Experts of a small language model.
Size: width 384, 129M parameters.
Experts: 16 experts in each of 12 layers, a softmax router.
Training: a variant of Adam for the experts, 1054M tokens, 8042 steps.
Below are experts of layer 5 (counted from 0) of a mixture-of-experts language model. Rows are named router (the router's row for the expert), gate (a neuron's input weights, with its number), up (a neuron's input weights, with its number), down (a neuron's output weights, with its number) and show model dimensions 192-287. Each number is 500 + 25 x the weight over its row's rms, rounded and kept within 0 to 999. Numbers have three digits each.
Before each expert's rows: "mostly gets" lists some tokens that are sent to it at least half of the time. This comes from a sample of Wikipedia text that the model never trained on.

# expert 1
mostly gets: "Personal", "Career", "|---|---|---|---|---|---|\n", " Website", " Votes", "|---|---|---|---|\n"
router:513487485532478492491471476482504537514482503448528524498466558504446536498543526529516447499503516512505517483474490531502528540466539492495466496474535506476495511431520500460530483537521520505518475522532541482481496513510494515511532501504504502486528517500482486543494472516493452482
gate0:507471531475493498490555538487491461481510560509484520464539512496534490498486505532511509468472535491477502528492519467492471504521473509478486525492447525472521510573491529517421509478518455513502475513516472504515487524496501534485504484503477532512501465444513500508524522502516475478
up0:532458498538471508534479513474496499490509482480486500508484484520482470444503521547548480474517489549536499453519517495537521479467496480473506481478511524490474521465512535488488534530513502509501507498530515542528481475537497506471456508539501507499505477426509493500450519491480509465
down0:510496482522489520483500526518473513512470466433514521460504511520492521501510485531478475497529468487529503432476514499538565439480502518495549493477440506458471478499477526517499545530521476541524528508503471489479499506507520552501500535481530483457528513490490488526498493483484518551

# expert 5
mostly gets: " named", " founded", " signed", " joined", " established", " appointed"
router:558511515525459537530497461462524561522487542462510519452469508484495530500505505535520469493487510514511480464474492506518526540472540509496483496435500542477514516426542542522519454524505534491502486543532495490474527531522483519529537476454524520531486504509482487558461479528479475464
gate0:501539448512521526510481526467490493497472520510472512538473497529505497549475506532496516473472485486520536505497517479486484504476494478518489539492511502538503479503470513480487512541498481539528510520530508464550443545528511537507514524500505506486459523493493493488462459458525455489
up0:520497520458522517553453525516498497500526485491512480491498488466470505500517486527511476494484484517487505471526507513483491533513491509482509508479491492479538533496479502503448473483455518467530493530467475516485497545487507466524521472538460550514509495483488479524539514517469520491
down0:547550513516506516494532490516499525502475545474539486516494474507478535496514458461455508465532439474432488527506513523514446497499485506499494475526520495509496481495501515518502495478528493525521502517492518467495523477496474490490498521545496525461485501495509502505470471522513505501

# expert 0
mostly gets: " his", "'s", " their", " its", " her", " The"
router:613490500527486524523493509480515542519497571471539485478476509480506509541520534514508479489474494513517512514483514520484509531496545548501477496484528534486504499501533496499527451510515498507522459489498524488476495522537450525511553461480526521512536515524457477545484477515468486498
gate0:493471521529522544510495437540515485485510478477491491479470518519495509452518475505522516485493478486503517501494470513496494511509529544505511521489486475538509500462540469473496486493442527503531459549483505466471465499508492499518509499494487500503477533528517510490488472482517528444
up0:535524474471484498502498503503524522517502466505462493440469539521517511517505555572496496477490519517511483494537482504497520521503485560525453523459479519420460461456502491541543510518529493507479537499501506519543491527508470492486528506455526543485492534495452485515458492555487486468
down0:488526510454477509498503515506487536504486526484501513529509513512533482532490507548459474484507532491502519524533511518514494484539510525528549486457519482472482483500528479530485500460540493507520509482486531546469496503480459484528528481479470486571462543514522491506447500518498506513

# expert 11
mostly gets: "l", "le", "n", "e", "il", "m"
router:613514509501480543521466475516512519505525579467531496475471611477489531489515535515505504496478522511503524507477479520492526504489539542475492480483516503500510500529528518475529478515534502534545477491525522488473520532528472525508562462473478497512494507526456502540498449497459471526
gate0:527511529489513472497496454514478515488495450513448508498499529509503522530493524500494502465499481491514474508461525485489547473501533506489496513523533531484459494498515521430469480460525451472523460551458450503473528528524515522500510504510514514506475480482509512492484509556481481512
up0:491490560487500465502481517472485498490460472476533474491524468522495501547545505477516506493501481484499513511505504475503513460494516514491558499505510491502545523490519516503474515474496480506464520504432500501535517550488496486536449499477494489532502466466488521519523483457523537486
down0:478499483544491494485470495541505509494465522524490524502479470460477493469521495476519506517507486538478447485487508436499542480539546441559475525514509439456484494497482491505473502504479496488538502497497471474525504548530527460489463495465483520489517536512500484507536474544494520503

# expert 2
mostly gets: "DST", " Li", " sm", " progress", " Rad", " Char"
router:551505524514486552524501476490509526506530524453518498470483525465495497501514503549533467482492514523506518512507483526509531526477549533492495474474526521491509512478527514474505449543501517493507451521522518472489527520522455539505549477475479507532516493518459490550480456517458493506
gate0:508532477493495501560523498474489539577504501505503524487527503500485533532470536515507505524518500521497483496511506504456498497530496517490491492452505472503528501489533482459524510532485504450475527468507534517488494544481554475524545475470485499489473527529492514470511517538487490529
up0:519567475486535451516477506525465477504498480475448489494494485476502535490518499500497513487503503481494442500507505478502509553495497495507505476464530482520488522522492501530490515511541472553473491543490507472493501488502530510518514504504528491524537544501465520484493529512515524492
down0:492457477514494461487535509476484499527492491530484523509540481500503474480532481512512489512566486484468474466502515489470483490472470483538519482485518528516496482492501485528497508472513503473485533493475479519503496499545551527526496500491488452492493507463480531473533537480530490500

# expert 9
mostly gets: " An", "})\n", ");\n", " A", ";\n", " a"
router:545502524519485551524496478491511528503525526458520501471489516467494499489517499545537465488485516528513517507503480524512528520483550529485498474474523532494506512476519510475508442545498521501510451526526504470480525511526452536513548479475482502530504495513466491549482461525459493505
gate0:500520560542473499492486503443514544504540577515555510493511487477493519487510471513521495516506489509495515504471504484487520502503491529457496490499555496511499493501528495468471480523521533494462483544500514488456462541480520526495494524474530506556531498460537505499508500517524456537
up0:540466524508467536545488470460443502491526531471511518491516527494471509516540547484471468494472568494475516535496495479501482515485519480493460464489494510525496463522473493497548532488469494487521502499517510462483493481499527547504528468483509529457522500530493483480511508502492516548
down0:494479485493535499473498510521490517490475494486475534492507536480537537455497508525521501486490534496527534506505506487489507498535508485473478460522553467449515512456501501494495520472509513512487539518511465478502496511471527516493497519460496477477489570513496490491516494522540535460

# expert 10
mostly gets: " Massachusetts", " www", " Maine", "ρ", "°N", " \\"
router:557497535533489516514503464472514530521528525460514526478501553471494483504508505516565471485494512531507493511506501551534533526474533526490465490469515509486498505470518503474515466538524531493508444507502515469479505513531455537498548470469487510535512520516447475531502463507480492479
gate0:517430507502485466488493506515510466508494500526504499510495501486501493505494504511515485475556503517484502485483499562487592473464495457505485475497456561521470457522495517514496524507513474514463510487465502531499517540490463522467500441480506514503485480526474519497460501506478456532
up0:497500540488535479480508484499464511486496493504529536491481501525480529462507495506482492499495566517549549540494500516479476532502466491471479525538485490505513460482496452465516495535492533547499538531536520520526519485476486536505508556482474457550510563480497516497509511424526517545
down0:502435505478428492523516488455501471505499467533523503490500534515480509502503516507512474490516477539493472472465522516483547506510492491421490478500542489490453462489491473455514473537484479503563517526480453528470510509474489536500527513503517498465579516514482447524508486496475522478

# expert 4
mostly gets: ".S", ".C", "/A", "ZE", ".K", ".E"
router:535509513534464571541495521518515543506507531443524485460462565463493524519537502525522452477467522519503509497510502499520534523482533495497480487486519550488505516512505492488505482533507542483517453519502542460479512525504477513496526452473536510520511514531443494545495468469482480500
gate0:487485546473523531472492484476492466503494490498541518488563443478528517504569458490526534499526458478534554483487533518507510518511475463482499469526494515504494553497519487474485490506469497526492474516518485510499481505501507469505474573507509504524479549489502485523490481448469526485
up0:504492560475540495500508534503506510462473488503483516528462524510466503473484528489528476510512489547484491513531510530502481505541497508501549556478472507517512439510473452499529502519498509504494530521466483493520494509464551474483507490483519457472446523457505500483453521517519514534
down0:527484493527501475481498525517475457507465504545474505544519538489490491486521479515496482458498463515548511490501547484488512518506514505529531532516572521492497524527487512490478509457488482495521486521500490492502533459499478471482521513463451477494478491537511503492469498519489523498

# expert 8
mostly gets: " he", " which", " it", " who", " she", " they"
router:550497506520483537518500473478512519512520518449544525503480561488494533504532549542502472478482506523511489487466500519506497520487538525492483478471520521499477470438517494486501456515501527495518460542509498490484515521521465564496530494485503501511484505515450497537477463521450473494
gate0:500474487513528517507524484497507463481474527509533509485525509510484509475542503495524514526491543536517545506478529532529532541481454483482522480559513520517464486523481438522482490480480516498557514491500497512496471484494490459507481427537426441518466516458490479503526528510512461526
up0:491503504515495515484521500480516480538514492484507523501503506455479479540507491542498496429510524491472529470517512492504477502522482471498481513487526560507479497496443544499480484447541514531489523487519476530477504491469489503479518498511530556490521545477522514511484531489521483492
down0:531504517530540513529505526519512458514489459523496455512522474494470478512478483498481482505500520498518484539514499547488501515529506564523510484538481540493533496528485503527508535507488504515495521450504497538470499504513449498505475489501500507511526558461526485537516513481480473509

# expert 6
mostly gets: " some", " Columbia", " tick", " exchange", "gee", " none"
router:556510521520482535522492477500517519512502554452531526460481514468478492529509490512535513479488498512501502506501518516522540510480546520482465487504537522505497517475533521472498452503490532486528441525506497484486507506507447508494523468496494499514518497538454492525491466500462489533
gate0:524502501469519561456499485477449514482508579469508497466539491486491492465529513502507514430492466498497471476503502489509517517483514520474511511509536489537531494531497512481542477499482529492530509489502494531520489501514517521529500493494435476496494512496478497523484526485537491523
up0:496525499507496472524520512490539481533474487486475470521474514498471505498513490509484473504460475488479516498500522462486518523520533454518534512507517506499529538474487489472520494436516496508452480504480515486508573500532466491500507502534540506493462465489440502454514499478492482512
down0:520517494540498496463502507500501528469485511555455453541476510506486525460461469497492486498524498484517465510499511522544533497457491557496507477482479482527484547509514569482502514501452469506552535493512519488461481508457488504462539508518467502494551504508538510491459483489482526485

# expert 13
mostly gets: " Despite", " daughter", " pre", " sister", " Middle", " ph"
router:551503517516489551526497481485505526506527524454516503470483522466490500496512497548538468483493517527508517515509481523509530525480546534488493479469529525497514508469530516477510445546497517497507455525521506473485525517524455537504547479471481505534504492516458496547476455522455494503
gate0:509505504495518468512503526520512499507466498549526491526473532509485508484530475489473463488508458495489535496544490535462509493466480480481447507465526511469485468513516463508529497503524514458529500529497492479516459496511477491520476529501538523481494502502549521507539499499484524492
up0:474501547528505488516474495519535456485537525459554504517503480486513510488501495501541497545513483489496534448514516447508509487518511550451484489511482457502545502516489503493500516534508496567504522506534523559508471480520484522489481543501459545478495486515524482490486498470489520513
down0:493495514491483539528492493519488520469532505476491546534488474529460499491489523493530536540511471519498458510547499525471533481500462485486475528477479438546461483500522501462525470464493494501512519497518510574540485528487529486510517490500471516451466532482494545485459486557477484490

# expert 12
mostly gets: "/km", " weight", " shape", "°E", " face", " power"
router:545512518524482533529499482485501523513529528451517493480487511470480494472508502538538469491501506525508514515508468522513529528466545529492494483473537526503511513468517515473504443532493528494511450534532497472493527530516455543507545473477474498539499502520460497551482454511459494518
gate0:495490467522508536537461522483496526471514509506458474515467515513448508521501489466480527480495481499469481515478494452537502510504477456490483463500502510483478459493499482487519512531459448482522489493507519478539501487493524507499515488510465479444500514502494487516492496489483508478
up0:510498477486508514501504468542548430520514478497488510465508497527492506476484499464504522476492501524511478509494506510496470522499514485535524480529466486472542540496535501489509453428521503472525528445520439526466517492527497537455502527438489521515545522531513473509545544520462491504
down0:510503502468479537495519507540470504454482516524519471519505481494493441458507507508495498517489528512500513506538496488459500507458470484488460486489485507485506497513511462505470510480495517534479535495505479498499506501542485515520488511535470465548479495514534489504553504524487476499

# expert 15
mostly gets: "″W", "″E", " Phylum", " Gar", " sw", " due"
router:562481511539498532519510479468503521493491527453528487459497527519457523532512514521543466498489483511520505500502500528513531536489551538498499467454537526481508506451522480486522446512513559514527453489533506470503507547543471526504552492456478488518512510509463505542482460512457466482
gate0:467534515491516511532512468540473501555512466530539477541516513499505483539472506478525499512483572481512490517493506524470548475508511490487495491493497503538495486514498490462459503541487455503532503538484485492480540483491511514522513447477499466524463473523500499495477490484484551504
up0:514518503511457503521486499506493508472486473498451477512543461551481519499468489493500499512538493484525485454520535505501529494509502490545510524505428506517512457497537471458545516504525499502482530476526483500501507525535494480441530533454515512534508469534507485516449514529515510526
down0:505521450492527512572509461506507530453496517435504512496487560497494476506525505500499479461450480498499545475439491498444489513485485473518490523494483503472524530480481480514498495490476464469437480474505477510484472502502516484465459488470523519517468463487489502487527535510547481479

# expert 7
mostly gets: "\",", "),", ",\"", ",", " (\"", " Kitt"
router:584496522509483550527506493480501540504509486465510505485490624478486509500529527522511462487510491533505513508538511531492512527481545521500490484491528530495508490462529517459516463509522520500525480531507518460497523527523473541518547468480497484520473500521484497548495451517469478489
gate0:488479533520468477485539515532515512505542491508508515466509486520498519450480436492513495526510560517473503504497508528532522504542510523498532475514504552484496531463511495493546534497500490504454490543483519480494498460508512547476486521487508475465513501481512507513522493505527471523
up0:522455483458495513467535537545468537501462500465498481467472514512479484460505475536466463472517468527506504448527485495550504470502514507502492518514477518464519535482489529503499490524511507489454497480473502510495500501508486506490517479514482508479482480513515507521469541479487527524
down0:503471487479504454509468498524471493503462496519487519484482494529509532561480492477456517513534454538507510463461522526502477492533529489517456482506491509470494535512523431550475487508479482474499504461485504455516485501478497477513506482509484512494526467552536526527461515490484486542

# expert 14
mostly gets: "aged", " century", " top", " final", "-year", " third"
router:570489493537482516537466518498514523497511518455511509500492486470472514487509508489524494485513499507513502510461474493517521500449539527474496503483529522496503508462541510498528470522501520508513505524528534492494538525523452529532530463484489529527542504510459486570490481516500479511
gate0:495510503507460476472506483495499487518515486472524459510495531541475539512465530511531517495472483454493511512509513479455503471517555517478492524498492498503541483500452515494489481460514493482552531495490547508476519512488544491485529510486471482483541459498526446514529524535490495474
up0:475508535523532490493500481508479472471506504480492523508529469510545522523438495471499516483502481462555522527491486527466504487440471521529463534466477489508501494514490526534489467489497511461549511547463534505514530506496477559481485453503477508468503487534543492541507497499490509509
down0:481500481521542481502503505530559513528461536466523490488507506453514516535523490506486505472538459494513508510453515499481524511479508519481467516539479500544476516546519462512491540473499513484460454534449524497464546496483510481477489530531528495478494548527508485498514500518535541471